From a checkpoint of a small mixture-of-experts model trained on Wikipedia.
Experts: 12 experts in each of 12 layers, 256 clamped SwiGLU neurons an expert, 1 pick a token, a sigmoid router.
Training: a variant of Muon for the experts, 363M tokens.
Below are experts of layer 6 (counted from 0) of a mixture-of-experts language model. Rows are named router (the router's row for the expert), gate (a neuron's input weights, with its number), up (a neuron's input weights, with its number) and show model dimensions 192-287. Each number is 128 + 24 x the weight over its row's rms, rounded and kept within 0 to 255.
Before each expert's rows: a language model's description of what the expert responds to. This comes from a sample of Wikipedia text that the model never trained on.

# expert 1
Determiners and directions. Determiners and possessives, mostly the after in, of or at, plus there, these, its and direction words like northern, western.
router [164 156 120 160 118 137 143 160  93 151 140 140 133 112 121 131 132 155 140 129 125 154 106 126 112 137 121 164 104 168 144 123 120 122  99 133 158 109 104 142 144 151 137 158 111 138 136 108 124 102 135 141 116 106 119 136 108 113 145 106 129 115 133 162 124 124  95 136 118 143 172 127 147 130  75 167 119 140 118 128 100 149 153 113 104  67  95 126 147 132 167 153 128  84 111 153]
gate0 [167 111 145 111 107 107 107 147 108 126  95 130 107 137 118 155  95  88 146 143 154 147 166 133 155 129 120 127 155 132 122 133 139 116 128 123 121 165 106 140 153 143 128 108 104 145 113 118 135 146  99 144 143 126 123 147 106 104 117 100 139 157 123 131 152 134 128  66 109 137 129  97 155 151 113 155 114 110 116 154 102 109 149 164  88 147 114 121  98 139 140 138  78  82 119 109]
up0 [158 135 149 134 102 102 113 143 140 118  90 131 134 172 169 140 122 124 164 151 131 114 156 138 133 106 105  99 134 129 121 130 172 138 120 111 135 129 141 161 162  81 158 111  84 131 160 129 133 159 145 142 147 165 126 110 101 117 126 147 162 126 135 174 154 134 125 126 102 143 113 152 158 130 107 134  94 121 111 151 115 110 130 156  90 172 109 149 124 156 155 159  98 124 119 127]
gate1 [117 163 140 134 174  88  86 146 141 154 123 179 166 138 117 140 130 113 123  77 133 136 166 133 154 114 147 143 135 144 137 162 156 100 146 184 150 130 108 115 150 133 119 184 104 133 162 159 151 127 152 124 143 172 145 105 172 170  95 128 116 118 160 114 137 173 138 132 141 134 103 134 125 163 129 166 121 152 117 148  89 156  98 108 162 114 143 125 104 166 143 101 124 162 146  90]
up1 [146  95 145 111 122 104 112 114 130  63 131 143 122  95 124 141 114 100 115 147 119 136 171 103 130 107  89 117 117 116 134 136 149 158 118 135 109 151 188 152 158 119 145 145  93 133 116 157 170 135 105  87 134 142 156 164 133 128  93 156 104 192 149 116 180 110 154 115 176 128 121 125 110 165  93 142 140 123 130  97 121 120 164 104 112  88  99 125 105 106 136 115 157  91 165 100]
gate2 [138  90 120 160 138 132 130 113 115 141 126 118 150 145  75 144 151 124 116  98  72 143 126 145 134 123 130 149 136 121 140 114 112 151 155 132 162  94 135 130 125 173 184  83 131  82  97 109 111 104 141 119 139 120 167 146 151 136  99 151 107 115 135 124 125 118 142 126 107 149 138 119 188 145 147 102  82 133 122 119 159 136 121 130 151 140 119 179  93 123  85 146 133 139 136 140]
up2 [112  81 132 150 131 135 205 100 126 113 137 136 152 147 131 136 122 109  80 146  88 110 103 143 151 148 102 142 165 120  97 113 135 103 114  93 160  98 107 146 132 132 159 106 134 126 149 136 155 134 141 145 157 127 124 141 126  93 131 153 112 102 120 150  92 102 131 116 146 141 142 102 169 100 161 114 127 173 135 155 163 128 146 109 130 111 170 155  73 122  99 136 139 156 117 128]
gate3 [135 152 114 149 110 130 103 116 146 123 123 127 127 141 128 123 150 123 154 118 149 132 114 112 172 118 104 153 153 140 157 139 138 109 138 148 139 132 107 130 130 148 131 146 154  83 111 108 143 106 128 123  83 178 108 107 169 163 136 125 160 146  89 114 127 147 147 139 121 171 155 137 152 149  88 110 184 119  70 124 126  99  94  76  75 126 166 103 121 162 159  92 137  96 147 115]
up3 [137 101 121 114 133 126 175 148 105 169 114 162 129 128 106 139  99 126  99 130 107 119 111  99 133 158  88 110  97 151 105 120 152 154 111 113 121 138 112 125 151 109 113 109  95 155 116 137 124 112 155 157 159 120 132 132 150 146 153 140 173 172 111 124 102 177 149 102 132 150 125 127 107  79  72 120 122  64 141 142 120 124 112 137 132  77 155 103 169 125  83 111 140 181 127 125]
gate4 [ 99 111 151 148 137 150 146 129 134 114 109 140 144 133 123 144 117 178 138 148 117 120 127 124 151 152 104 126  59 141 101 155 106 149  81 143 119 138 137  71 119 160 118 128 113  99 155  86 122 155 157 112 147 145 161  72 122 101 161 123 112 142 131 136 167 107 107 152 118 136 108  72  89 136 188 146  83 110 105 142 150 132 115 129 130 123 119 147 127 116 154 137 137  99  88 132]
up4 [124 122 129 132  99 129 168 148 131 172 131 157 164 104 137 128 152 137 135 141 136 117 110 159 126 119 105 140 129 106  95 152  96 101 129 134 165 122 130 103 130 124  80  98 122 115 137 144 132 165 126 126 127 140 139  93  80 121 156 145 144 114 130 131  98 156 117 139 141 133 114 109 131 139 134 179 119 108 131 114 120 147 100  69 121 136 185 114 155 159 140  81 168 102  99 140]
gate5 [119 135 109 134 149 131  85 149 106 154 106 105 154 136  85 113 109 122  87 130 127 143 151 115 144 106 125  91 204 111 116 135 115 130 150 139  88 138 112 127  89 106 114 153 124 126 122 114 176 134 121 130 136 111 148 181 118 143 117 102 111 121 127 139 114 111 163 127 141 156 118 169 115 124 168 135 148 131 126 130 116 158 120 100 151 135 120 127 122 129 145 130 149 159 101 155]
up5 [146 130 152 134  90 140 139  91 138 145 127 112 145 131  86  99 126  54 140 155 165 143 122 105 142 103 128 142 137 174 114 167  97 140 140 133 166  88 113  79 128 149 123 145  76 121 149 133 128 134 135 150 159 106 134 176 171 115 159 120  91  81 144 128 143 122 135 134 111 100 111 113 117 139 144 146 144 123 121 155 148 142 122 128 135  85 127 101 155 155 155 104 129 126  86 103]
gate6 [169 117 149 135 134 122 178 108  82  77 134 101 132 158 127  95 160 126 122 152 129 157  45 124 126 162 145 130 134 142 135 128 122 120 113 125 114  92 151 135 116 136 132 101  91 136 155 163 114 125 143 120 149 160 127 106 101 106 113  76 139 128 114 151 125 164 112  96  93 161 156 104  86 127 156  92 149 130 137 114 132 138  91  94  85 158 115 139 122 129 108 118 106 134 147 152]
up6 [111 161 115 129 159 167  63  93 132 111 155 114 159  88 162 131 129 134 121 101 119 109 132 148 131  70 127 161 126 121 154 130 124 104 136 125  64 144  98 109 113 133 143 176 139  97 152 115 170 131 111 109 101 131  36 150 110 151 115 142 120 143 123 151 147 111 163 169 159 138 110 119 121 158 140 135 111 151 129 147 133  96 101 131 135 144 111 112 127 118 120 133 109  90 120 102]
gate7 [156 116 123 122  93 145 104  96 144 136 106  93 119 135 154  92 131 165 129 167 149 117 144 127 115 150 154 146 150 139 113 122  96 102 107 118 119 171 105 123 134 172 123 131 127 132 143 128 106  82 134 181 122 123 154 175 115 154 142 100 125  97 130 104 116 107 110 173 123 144 140 124  80 116  96 114 165 160 104 105 160 135 116 118 112 111 115 101 168 127 125 122 144  92  92 160]
up7 [146 109 120 119 103 147  91 112 132 136 120 113 143 109 190  77 105 132  99 108 135 167 119 130 125 165 105 169 168 155 112 117 120 131 138  92 137 118 107  93 111 145 111  77 122 146 128 120  96  96 145 141 126 110 121 173 166 107 136 105 158 109 145 110 109 116 132 171 139 147 130 132 111 108  58 115 130 172 111 116 136 111 158 139 131 140 147 136 127 124 105 149 156 146 129 109]
gate8 [116 138  92 122 165 115  90 101 153 102 143 182  91 146 130 119 137 140 158 120  96 122 136 106 112 108 141 105 120 119 154 101 142 141  94 147 172  68 146 164 142 109 144 139 126  86  73 141 112 137 134 113 110  88 139 136 143 122 133  93 130 154 127 166 126 135 155 111 133  87 138 111 168 123  80 121 125 155 159  92 131 124 157 150 129 113  85 194 130 131 138 152 136 148 146 127]
up8 [170 141 107 123 128 135 123 163 103  92 126 124 122 179 124 138 139 107 137  67  72 122 121 163 129 115 102 138 129 101 158 100 126 114 117 122 118  91 114 146 155 105 141 103 145 132 106 185 120 128 150 145 155  48 142 149 144 130 147 110 102 141 137 113 123 146 169 126 128 121 189 162 140 104  94 123 101 119 135 104  84 157 104 141 150  95 141 111 139 156  67 137  98  87 120 144]
gate9 [103 147 156 149 143 132 116 130 147 103 162 153 145  91 142 147 117 143  97 139 126 126 161 113 113 148 111 115 115 121 129 139 106 101 151 138 163 130 118 104 171 140 110 120 118 102 100 101 137 132 156 132 167 127 115 191 111 150 131  98 114 134 125 136  98 127 138 147  94 121  97 112 129 107 147 160 168 129 153 153 119  88 116 135 135 143 118  74 110 150  90 128 118 138 131 129]
up9 [149 128 145 156  94 146 138 141 152 119 138 141 163 137 140 129 121 110 120 155 145 131 164 100 113 162 144 143 138 142 116 124 150 126 186 137 144 112 138 122 167 122  96 132 141 103 115 136 132 130 126 153 126 134 142 167 141 162 151 136 133  96 100 118  89 105 151 170 130 119 125 164 119 111 121 157 110  98 139 150 140 106 104 143 107 115 138 130 171 108 131 109 157 147 127  79]
gate10 [147 159 135 159 121 133 113 108 145 120 110  99 134 113 131 131 128 120 179  34 144 150 156 160  92 116 141 137 119  85 101  99 135 158 130 136  87 158 152 160 128 122  93 128 126 152 123 138 161 109 137 123 144 166  75 130 137  96 119 113 112 100  91  79  89 106  89  95 142  86 121 149 108 176  89 119 129 141 170 103  94 121 113 180 122 127  98 138 178 139  95 168 119  65  98 133]
up10 [162 116 117 137 104 120 118  86 119 116 165  93 114 142 163 163 134 119 135  79 134 156 140 171  90 148 166 142 138 107  54 129 116 141 158 134 105 104 109 150 154 127  73 134 140 150 150 142 149 119 126 125 127 128 142 137 129 118 136 119 119  84 114 122  95 105  96  93 130  88 160 156 115 177  77 140 151 137 138  62 119 114 145 144 102 116 103 114 155 135 141 168 162  79 112 123]
gate11 [127 122  97 165 128 151 135 108  95 140 144 156 148 153 150 149 151 129 113 163 107 121 157 124 110 127 118 163 145 124 120 134 122 117 137 160 138 122  95 102 104 127  95  89 149 123 141  82 172 142 108 114 182 166 106 136 116 143  99 121 103 122 145 151 111 125 135 128 165 123 157 143 153 102 136 165 131 160 120 112  87 154 139  92 142 123 126  98 156  99 132 163 163 119  91  93]
up11 [117 150 119 158 142 137 114 118 100 102 120 171 172 112  86 129 128 100 133 133  79 118 114 147 150 110 120 136 140 144 179 170 148 150  94 187 133 128 131 137 111 105 139  94 167  83 109 157 109 120 116 134 107 129 135 123 137  98 161 116 128  87 153 189 139 163 106 146 167 114 151  91 125 143 113 153 148 121 125 141 124 127 111  89 133 171 110  75  99  78 139 111 126 118 126 117]
gate12 [ 75 132 113 153 155 137 150 166 120 161 124 125 102 156 137 141 139 138 160  80 124 102  96 158 155 149 185  96 131 118 129 128  89 125 184 146 158 133 100 137  95 118 105 119 119 149 161  93  91 122  99 105 138 150 165  93 145  86 132 113 123 117  99 116 148 114 123 169 146  97 109 106 112  96 111 173 149 193 120  98 159 106 110  85 113 152 106 144 115 173 147 132 154 130  80 124]
up12 [104  98 122  58 168 123 129 111 125 116 125 132 166 102 110 112 167 130  97 157 111 133  92 140 108 150 183 102 139 129 120 148  99 180 121 126 124 118 168 182 185  85 101 110 129 130 147 126  82 151 138 134 111 147 137 107  89 147 108  85 131  83 146 130 137 102 123  78 158 144 121 132  94 108 118 120 131 150  97 160 145 117 143 155 155 105 133  65 150 188 151 113 142 139 149 155]
gate13 [154 106 139 122 119 119 111 137 139 146 114 151 162  84 112  94 101 116 113 208 132 147 141 110  82 105 107 104 152 143  98 112 146 121 152 104 141 127 134 152 128 138 120  95 139 171 159 133  71 137 140 118 145 169 104 113 164 163 181 102 153 134 149 133 112 129 111 152 143  86 145 111 135 116 140 113 158 134 114 135  90 177 150 133 113 159 108 111 108 150 137 148 135 145 126  92]
up13 [181 113 140 130 101 114  98 153  96 105  75 108 160 104 175 139 112 119 108 160 133  76 116  94 103  90 150 123 129 150 107 162 162 147 155  98 155 109 132 100 127 155 131 162 145 112 180  80 109 146 137 186 145 148 126 135 143 142 172 144 120 114  94 125 153 167 141 165 138 142 163 110 101 112 139 124  84  93 122 106 145 168 140 134 131 121 127 119 115 139  90 164 175 141 125 137]
gate14 [130 183 122  92 165 103 123 132 133 141 119 119 113 113 115 145  70  91 122 197 116  99 113 131 124 147 103 139 118 171 128  91 164 106 123 126 143 181 145 119 123  89 138 131 145 128 145 133 127  95 136 129 148  97 129 145 117 102 125 152 125 115 153 156 128 135 100 157 131 166 109 102 100  96  98 113 110  70 125 102 130 158 123 151 106 158 105 115 135 125 127 112 114 160 160  89]
up14 [137 218 147 129 132 125 138 131 128 122 119 125  99 145 119 116 102 102 156 208 110 102 129 145 134 133 115 144 146 165 116 106 137  95 130 116 122 138 130 146 119  89 156 174 134 117 116 114 136 158 100 123 117  89 151 133 103 112 131 134 141  82 114 160 105 111 119 130  87 167 118 138 116 106  90 152 150  82 104 138 135 144 135 168 102 149 144 122 118 138 117 128 109 153 140  86]
gate15 [129 122 145 118 148 122 137 116 116 122 113 122 142 148 128 123 151 101 158 173 105 129 121 100 117 145 140 152 138 127 129 119 100 113 148 149 143 123 142 107 102 139 164 131  85 113 121 142  92 131 140 134 137 126 112 125 120 158 136 148 147 124 124 123 115 131 129 137 153 125 139 143 129 141 108 110 109 182  95 141 152 176 136 103 136  82 123 132 120 114 182 151 159 118  90 123]
up15 [123 128  67 123 113 124  70 130 136 151 155 164  98 101  86 114 145 121 129 109 103 144 137 109 113 127  83 106 135 127 129 141 120 131  79 141 110 139  95 133 126  99 142 141 126 111 125 107 147 174 108 124 154 109 108 143 156 148  99 109 101 141 160  84 119 113 123 108  94  95 150 109 112 121  78 136 116 126 137 148 158  56 100 124 120 113 140 159 156 124  94 120  84 181 149 111]
gate16 [152 120  98 177 101 117 104 104 142 140 121  90 160 110 120 144 125 140 119 126 189 117 160 167 131 108  84 174 129  98 159 131 149 107 148 138 139 108 111 154 114 146 148 151 129  85 130 156 118 115 114 132 118  95 105 153 128 156 128 149 158 152 116 120 105 117 117 138  86 130 134 106  86  95 139 161 124 136 116 164 169 134  66  87 150 127  84 127 144 146  92 174 140  95 130  94]
up16 [169 141 120 124 122 158 152 122  96  87 116 108 141 125 106 108  87 132 106 106 182 111 156 107 116 129 104 143 139 142 148 120 141 132 147 119 119 105 125 103 167 146 143 120 106  68 153 139 138 129 136 166  95 120 109 151 140 135 108  99 128 170 133 158 140 115 102 184 118 158 160 130 137 110 141 141 108 131 108 165 171 133 113  94 165 107 112 148 131 146 136 134 117 106  96 132]
gate17 [158 106 111 171 146 130 111  73 149 155 128 133  67 122 161 101 113 144 141  91  87 144 166 156 105 130 109 169 128 120 152 115  89 137 105 134 136 136 112 125 100 128 105 160 115 103 126 120 106 149  92 127 143 152 123 155 107 105 113 179  83 119 118 134 121 116 133 106 128 157 119 121 121  88 142 122  97 134 174 118  94 135 152 143  96 127  84 139 141 144 132 127 114 107 116 116]
up17 [127 152 128 146 147 154 147  94 151 127 162 114  79 157 124 117 105 152 131 103 131 117 148 179 130 146 132 164 123 127 139 116 123 114 111 174 144 124  82  89 183 117 139 168 138  92 140 159 149 164  90 143 142 167 132 141 109 129 171 166 122 126 128 116 172 101 179  97  96  83 132 124 111 108 110 115 156 122  89 130  96  99 113 129 120 111  90 109 143 152 150 144 163 153 131 115]
gate18 [148 110 157 142 153 104 125  98 132 126 111 132 138 110 179  94 125 123 102  99 136 131 147 148 149 129 108 181 160 105 206 104 101 122 116  90 140 128 123 134 111 103 118  73 147  93 158 110 146 126 128 124 140 141 119 149 150 140  95 154 101 145 100 127 135  76 102 131 117 133 161 141 169 149 198 120 183 133 162 161  84 144 140 123 150 119 111 114 200  86 141 138 106 137 160 143]
up18 [112 169 132 155 146 127 124  77 129 160  98  99 159 117 165 135 142 133  92 108 126 150 170 158 111  92 102 162 124 157 193 100  84 111  92 118 129 126 140 100 106 129 157 131 144 130 120  91 139  97 158 128 154 109 162 128 165 121 140 166  85 107 100 114 129  62 100 128  91 149 118 129 137 141 162  98 196 128 125 175  86 151 135 137 130 149 125  96 168 119 145 100 127 144 122 147]
gate19 [129 126  87 115 147 133 126 180 108 162 105 139 148 138 125 101 118  83 151 105 116 157 119  93 123 153  78 168 142  87 145 110 185 135 145 150 138 146 141 146  30 107 125 122 133 120 179 160 147 130 129 131 133 113 146 118 132 128  96 155  84 111 113  87  93 141 101 155 119 124 142 131 118 155 108  86 148 131 104 120 153 121 181 111 143 114 123 104 139 145 114 144 122 107 116  99]
up19 [123 118 134 124 141 183 159 135 139 107 123 154 154 163  87 129 150 106 133 132 108 139  90 144 147 118  91 161 163 116 134 159 154 149 100 146 135 114 157 130 138 106 172 151 184 142 121 120 113  95 121 120 115 121 143 169 106 120 154 167 127 114 154 156  87 112  84 138 126 154  97  66 124 125  88 100 127 138 130 171  93 130  87 129 162 140  97 140 131  93 136 143 124 131 130 112]
gate20 [154 123 134 170 165 125 183  99 125 167 139 102 126 109 141 104  79 119 109 109 166 115 129  74 138  86 144 166 111 126 116 132 123 116 149  98 105 110 108 131 176 147 154 126 128 124 146 145 134 101 168 127 139 154 129 122 103  90 171 118 155 104 155 101 128 109 105 125 142 123 107 133 144 153 131 103 102 136 126 129  96 137 141  82 125 136 101 118 121 134 158  85 174 134 120 137]
up20 [117 111 101 168 135  94 137 135 105 143 122 136 138 113 118  86 112 110 151  88 145 122 140  87 151 133 141 137 107 102 118 114  84  97 143 129 117 136  85 131 147 101 107 117  88 111 126 115 130  96 163 160 101 142 110 129 121 110  91 140  97 146 116  98 139 104 158 108 121 114 144  94 121 144 141  79 113 162 149 112  94 183 164  91 120 142 126 120 136 146 165 114 134 180 135 154]
gate21 [160 145 136 102 138 152 148 150 119 106 156 110 143 103  99 118 151 121  86 156 150 142 123 111 138 109 148 147 152 107 132 158 116 106  94 132 154  84 114 107 110 139 103  87 160 133 151 114 159 121 180 139 112 135 149 124 127 137 112 121 149 138 118 120 118 158 130 125 163  96 127 118 106 106 120 163 148 125 136  96  86 142 108 137 109 114 118 116 126  88  80 115 164 135 149 169]
up21 [152 171 163 142  76 200 101 135 153 111 154 118 137 138 114 121 159  82 147  98 121 125 116 119 107 143 131 145 126 141  94 111 128 151 127 128 113 129 124 126 104 157 152  90 121 114 155 133 122 151 184 159 122 137 135 106  82 122 114 117 115  93 150  93 132 135 147 100 108 119 144 109 153 109  90 114 112 193 129 137 121 170 110 132 143 116 155 141 111  97 125 132 134 103 116 193]
gate22 [147 125 108 151 138 166 123 133 129 140 122 146 111 116 116 113  97 118  85 146  79 103  91 136 150  97 144 138  86 114  71 141 150  88 165 107 101  96 151 110 145 173 104 136  97 147 152 134 126 105 122 146 123  92 147 158 138 130 169 110 152 114 134 118 161 115  92 132 154 109 159  74 103 101 132 102  80 133 134  94 157  96 151 145 114 110 129 119 129 125 104 116  90  76 108 111]
up22 [105  99 100 141 142 119 152 148 125  96 144 136 141 139 117 158 116  96 154 146 126 180 111 131 102 155 153 116  88 117 129 134 120 107 168 101 164 104 127 104  94 174  98 141 151 109 163 165 101 109 112 129 150 128 151 119  96 102 169 119 116 136 132 153 151 151 135  82 143 128 117  98 147 116 119  75 119 127 158 130 139 136 142 156 118 106 148 121 138 102  68  98 132  95 148  89]
gate23 [147 159 121  83 124 148 147 128 107 107  48 138 130 113 126 124 102 171 148  94 177 151 134 122 140 152 145 131 105 137  90 165 146 108 155 156 151 115  74 149 135 119  94 137 142 146 108 118 183  79 120  81 129 175 119 155 135 157 142 131 143 108 106 132 103 144 103 134 113 142 143 122 122 132 159 162 143 123  69 150  96  80 152 118 113 154 118 118 152 114 113 126 102 151 129 122]
up23 [109 160 125  74 109 129 127 124 101 112  72 132  86  73 117 107 107 139 134 105 181 110 104 182 121 144 105 127 102 137 124 168 135 155 140 165 139 137 121 162 150 169  97 122 186 111 107 122 172 111  90 102 111 139 114 182 162 122 149 137 136  97 119 152 137 163  85 156 123 101 143  97 173  95 182 143 125 168 133 113 117 122 176 165 103 145 125 133 161 123 108 141  79 140 139 142]
gate24 [105 149 134  80 121 126 126 147 120 137 139 103 157 123 106 130 151 152 113 114 125 183 171 176 111 144 157 174 121 131 135  66 176 145 170 150 130 125  85 167 111 121 148 125 126 108 147 124 122 149 111 101 150 110  79 116 113 123 154 131 118 105  83 101 135 149 138 119 129 121 185 139 151 113 107 149 136 136 151 111 171 104 124  78 133 132 125 129  88  73 142 139 118 136 142 155]
up24 [103 136 134 102 140 106 115 126  97 165 116  94 112 124 133 127 155 113 154 157 155 159 167 136  88 140 123 157 142 133 136 118 175 161 164 147 173 159 103  91 130 110 123 138  86 144 156 118 114 116 140 154 126 122  74 105 197 143 150 125 125 142  99  99 132 160 150 134 143  84 156 138 140 142  83 113 160  86 132 122 113  94 125  91 123 129 115 110 134 108 155 160 121 105 142 148]
gate25 [159 132 135 131 145  92 132 117 123 135 140 112 117 104 149 135 111 147 136 119 121 116 155 123 156 117 168 120 132 145  65  83  76 161 122 135 131 149  91 189 132 135 129 160 121 149  57 142 152 131 165 152 145 108 119 128 104 140  94 131 120 122  87  90 141 111 124 128 151 125 114 143 139 126 159 138 116 164  64  96 147  89 153 106 116 127 139 127 178 128 177 120 155 144 167 133]
up25 [149 139 122 134 111 138 173 150 124 115 133 137  97 171 131 180 131 131  89 159  92 106 123 160 142 126 107 163 155 121  95 140 173 155 140 139 137 116 156 109 114 152 155 138 131 153 153 152 131 105 123 107 139 110  96 126 170 149 129 153 132 148 169 114 155 144 146 146 104 132 124 133 123 165 131 101 110 172 108 102 143 118 121 142 104 142 166 121 145 149 140 149 155 176 154 158]
gate26 [134 152 166 115 145 182 138 129 138 113 109 103 140 124 123 116 166 158  93 141 166 175 122 147 142 115 112 131 111  83  92 140  91 106 120 126 111 103 157 139 117 114 162 137 126 133 172 100  91 112 115 114 146  87 123 164 100 118 110 116 121 142 133 113  66 111 155 149 174 139 145 147  53 166 116 115  97 114 100 117 106  96 133 132 138 125 130  71 121 165 120  95 119  81 119 143]
up26 [115 156 149 136 135 153 115  74  83 165  80 132 156 143 134 106 122 123  75 148 101 155 112 153 131  79 134 169 134 127 125 133 109 134 107 169 110  94 125 150 128  94 141 123  83 105 158  81 156 123 159 136  92 142 154 154  95 136 109 128 128  94 136 131 126 115 112 130 135 103 117 128  80 151 154 145 152 128 124  85 110 173 135  74 103 100  97 105 113  93 195 104  98 138  84 175]
gate27 [135 133  95 173 105 160 105 167 120  88 105 156 138 126 145 148 155 101 121 160 153  89 123 140 108 132 114 109  83 164 107 101  83 124  88  97  61 133 141 111 125 135 123 115 118 105 109 115 144 142 132 172 143 136 132  82 173 160  98 132 103 137 139 113  95 135 118 104 110 144 125 122 130 115 119 120 136 124 165  97 134 127 136 103 163  97 149 137  98 153 161 203 171 139 132 107]
up27 [111 125  72 128 109 137 136 106 158  96 109 140 131 147 111 134 155 132 164 166 153 107  85  92 154  77 121 136 116 139 107 101 106  93 132  95 127 119  89 107 124 114 141 136 140 148 138 127 122 120 134 131 120 105 140 142 166 137 133 154 119  80 167  90 105 152 110 153  92 152 119 157 138 139 124 126 114 162 142  84 113  80 178 128 159 146 121 122 131 120 123 126 129 100 115 139]
gate28 [130 180  73 162 152 132 130 118 124 149 134  98 146 176  82 128  73  90 135 116 148 108 125 141 178 128 106 106  95 109 132 120 133 149 119 116 100  94 111 155  87 130  75 127 128 108 110 128 133 100 127 140 154 134 123 143 113 144 142  83 102 149 182 131 126 128 156  95 114 144 163 141 114 108 150 152 135 145 133 145 138 132 103  71 112  88 144 107  86 112 158 139 138 112 145 131]
up28 [124 134  83 168 124 141 137 110 153 149 103 104 134 137  71 104  94 104 119 107 141  92 128 104 148 119  81 128 120 106 130 120 124 116  84 105 162 107 120 136 108 160 130 106 141 117 131 149 116 109 129 139 143 119 127 148 125 101  92 112 137 139 173 103 104 125 146  84 124 146  95 163 108 109  93 118 143 187 146 120 164  92 126  65 127 142 150 151 115  85 150 142 145 126 131 119]
gate29 [105 123 138 172 134 140 112 131 138 134 152 162 112 119  72 128 121 109 145 163 153 180 130 131 135 119 114 125 187 148 173 108 118 113 106 113  93  75 103 104 141 115 116 139 133 160 140 142 138 130 114 145 112 103 110 107 132 116 149 102 166 112 142  79 156 135 136  88 130 110 134 116 108  81 134 140 164 104 149 143 146 119 129 118 111 105 128 117 125 118 158 106 122 120 129 114]
up29 [137 120 138 149 139 109 131 108 134 151 148 150 105 104 120 139 109  97 109 136 125 150 163 125 136 138  86 122 173 133 145  93 131 130 113 172  83 117 109  99 120 158 127 146 162 177 106 109 129 140  95 120 101 146  94 137 120 120 156 109 163 132 138 132 148 114 118  90  99 173 121  94 144  79 130 118 129  92 137 139 110 108 130 122 129 134 155 123 174 137 127 116  94  66 121 100]
gate30 [143 162 146 133 148 106 152 108 100 152 134 120 140 119  97 137 193 106 143 132 116 145 120 153 106 152 126 129 111 122 124 120 148 117 149 159 132 131 158 104 120 151 109 129 104 176 160 134 121 119  85 158 145 127 132 136 203 162 149 136 135 118  96 109 169 151 134 147 117 141 145 129  71 149 118 133 121 112 121 161 108 163 122 140 105 166 124  87 140 122 137 120 157 131 115 104]
up30 [178 158 150 132 132 145 196 104 105 125 145 115 143 144 129 117 153 133 137 123 162 135 100 111 100 133 123 178 116 158 117 102 106 144 126 176  91 167 111 160 127 113  96 111 126 133 141 154 125 155 136 118 149 148 134 148 145 161  94 134  93 134  94 155 122 147 102 123 142 111 147 126 128 122  99 121 124 108 117 173 153 145 112 139 103 139  51 101 119 103 132 137 117 121 147 153]
gate31 [198 112 110 170 154 148 146  95 173 138 117 105  99 140  66  88 104 129 104 128 129 151 126 152 160 137 133 123 151 135 153 140 152 196 127  95 143 144  83 121 136 127 142 147 143 174 151 122 113 198 141 126  99 163 150 106 100 138 124 148 119 122 107 139 113 126  98 156 119 175 130  99 135 124 120  94 125 141  84 113 113 111 180 127  80  99 115 108 153 165 135 149 120 143  93 104]
up31 [182 131 133 140 180 152 150 119 172 112 142 140 115 129 114 135 141 138 121 139 133 151 111 112  98 146 153 116 118 123 123  78 113 144 168  90 117 126  93 112 159 125 182 118 119 118 133  91 152 141 124 120  93 150  99 145 166 123 113 174 125 129  99  95  92  79  95 174  85 152 102  82 124 129 130 125 140 154 136 146 108 154 152 134 110 107 138  68 138 178 155 116 102 108 103 107]
gate32 [101 127 118 112 152 129 146 187 119 156 140 179 108 116 111 136 122 118 108 142  86 165 119 158 117 121 114 139 126 112 140 109 176 118 102 165 112 130 126 135  99 160 113 132 113 120 149 133 127 123 110  67 101  72 138 119 159 137  97 133 143 135 136 137 103 109 137 138 142 103 120 136 118 145 123 166 113 123  91 111 144 157 155  92 154 165 132 123 177 144  52 133 106  75 148  96]
up32 [104  92 116 139 123 119 128 175  68 168 145 128 122  78 109 110 109  80 116 153 155 106 108 141 144 128 100 147 119 106  97 119 145 102 134 132 118 166 134 123  85 121 101 127 117 129 161 107 116  91 171 114 130  85 131 153 134 130  99 150 148 148 172 129  80 168 134 122 120 112 117 125 121 158 126 172 145 153 131 135 138 144 136 140 117 171 153 124 104 163 116 151  82 103 145 132]
gate33 [135 162 111 152 132 123 138 162 169 141 137 128 109 111 143  86 107  90 158 127 162  93 140 148 121  98  92 136 164 144 124  83 167 135 151 129 111 135 141 105 109 104 109 137 130 138 138 162 119 132 143 125 134 143 164 119 159  85 139 151 105  80 183 113 102 124 104 116 114 142 145 134 125 138 130 133 111 174 143 158 121 148  97 139  92 132 138 143 153 137 144 113 141 152 138 115]
up33 [132 174 114  75 142 150 160 135 139 142 138  75 134 125 130 114 160 116 152 147  97 113 106 153 120 132  83 118 117 139 127  97 120 139 118 125 130 153 152 153 115 113 143 176 152 124 121 103 128 120 169 115 147 142 129 110 125 108 166 159 101 113 154 131 128 128  98 117  93 142 113 138  68 141 107 146  99 165 130 127 101 144 107 161 102 138 152 143 195 119 102 108 127 152 128 129]
gate34 [109 168 166 162 137 137 145 123 123 147 133 120 143 134 118 146 151 151 132 114 157 129 134 154 157 123 156 124 177 143 133 148 169 135 153 135 167 143 171 166 133 100 129 162 129 145 100 153 110 127 137 101 113 157 116 159 111 105 140 136 152 101  99 151 131 183 159 131 134 167 135 156 118 133  89 118 148 134 151 121  97 114 138  95 106 150 144 112 103  81 129  98 138 100 147 105]
up34 [134 159 165 173 158 151 171 132 144 146 172 121 179 127 109 112 179 121 140  83 162  95 105 116 133 144 125 152 121 155 128 171 185 112 128 130 143 143 143 111 122  93 106 141 139 153 121 140 110 109 154 111 105 133 118 136 107  98 111 107 152  90 135 129 140 144 165 159 101 145 180 147 138 118 129 138 155 151 100 112 123 129 139 124  88 111 134  84 175 147 150  94 131 148 144 104]
gate35 [102 117  93 133 102 111 166 134 160  93 101 135 100 114 117 154 133 160  87 168 166 120  94  98 141 143 131 155 161 102 125  99 124 164 135 155 122 103 144 120 113 168 114 146 160  82  92 119 126 133 117 134 132 136 159 143 145 117 149 163  76 108 120 135 110 103  84 117 128 148 122 152 130 135 118 128  75 166 150 121  99 135 164 116  99 145  78 100 162 151 120 144 101 121 134 130]
up35 [108 178 118 149 125 132 145  97 148  92 113 183 142 126  93 121  93 162 120 152 163  98 137 169 104 175  90 190 133 120 145 100 104 109 122 138 134 101 137 112 126 131 129 106 139 102 125 127 121 131 142 129 141 103 117 153 122  90 111  98 112 126 163 103 111 167 141 132 112 118 115 130 162 114 123  89 102 139 152 116 143 127 123 122 118 135  95 122 117 148 137 132 121 168 145 134]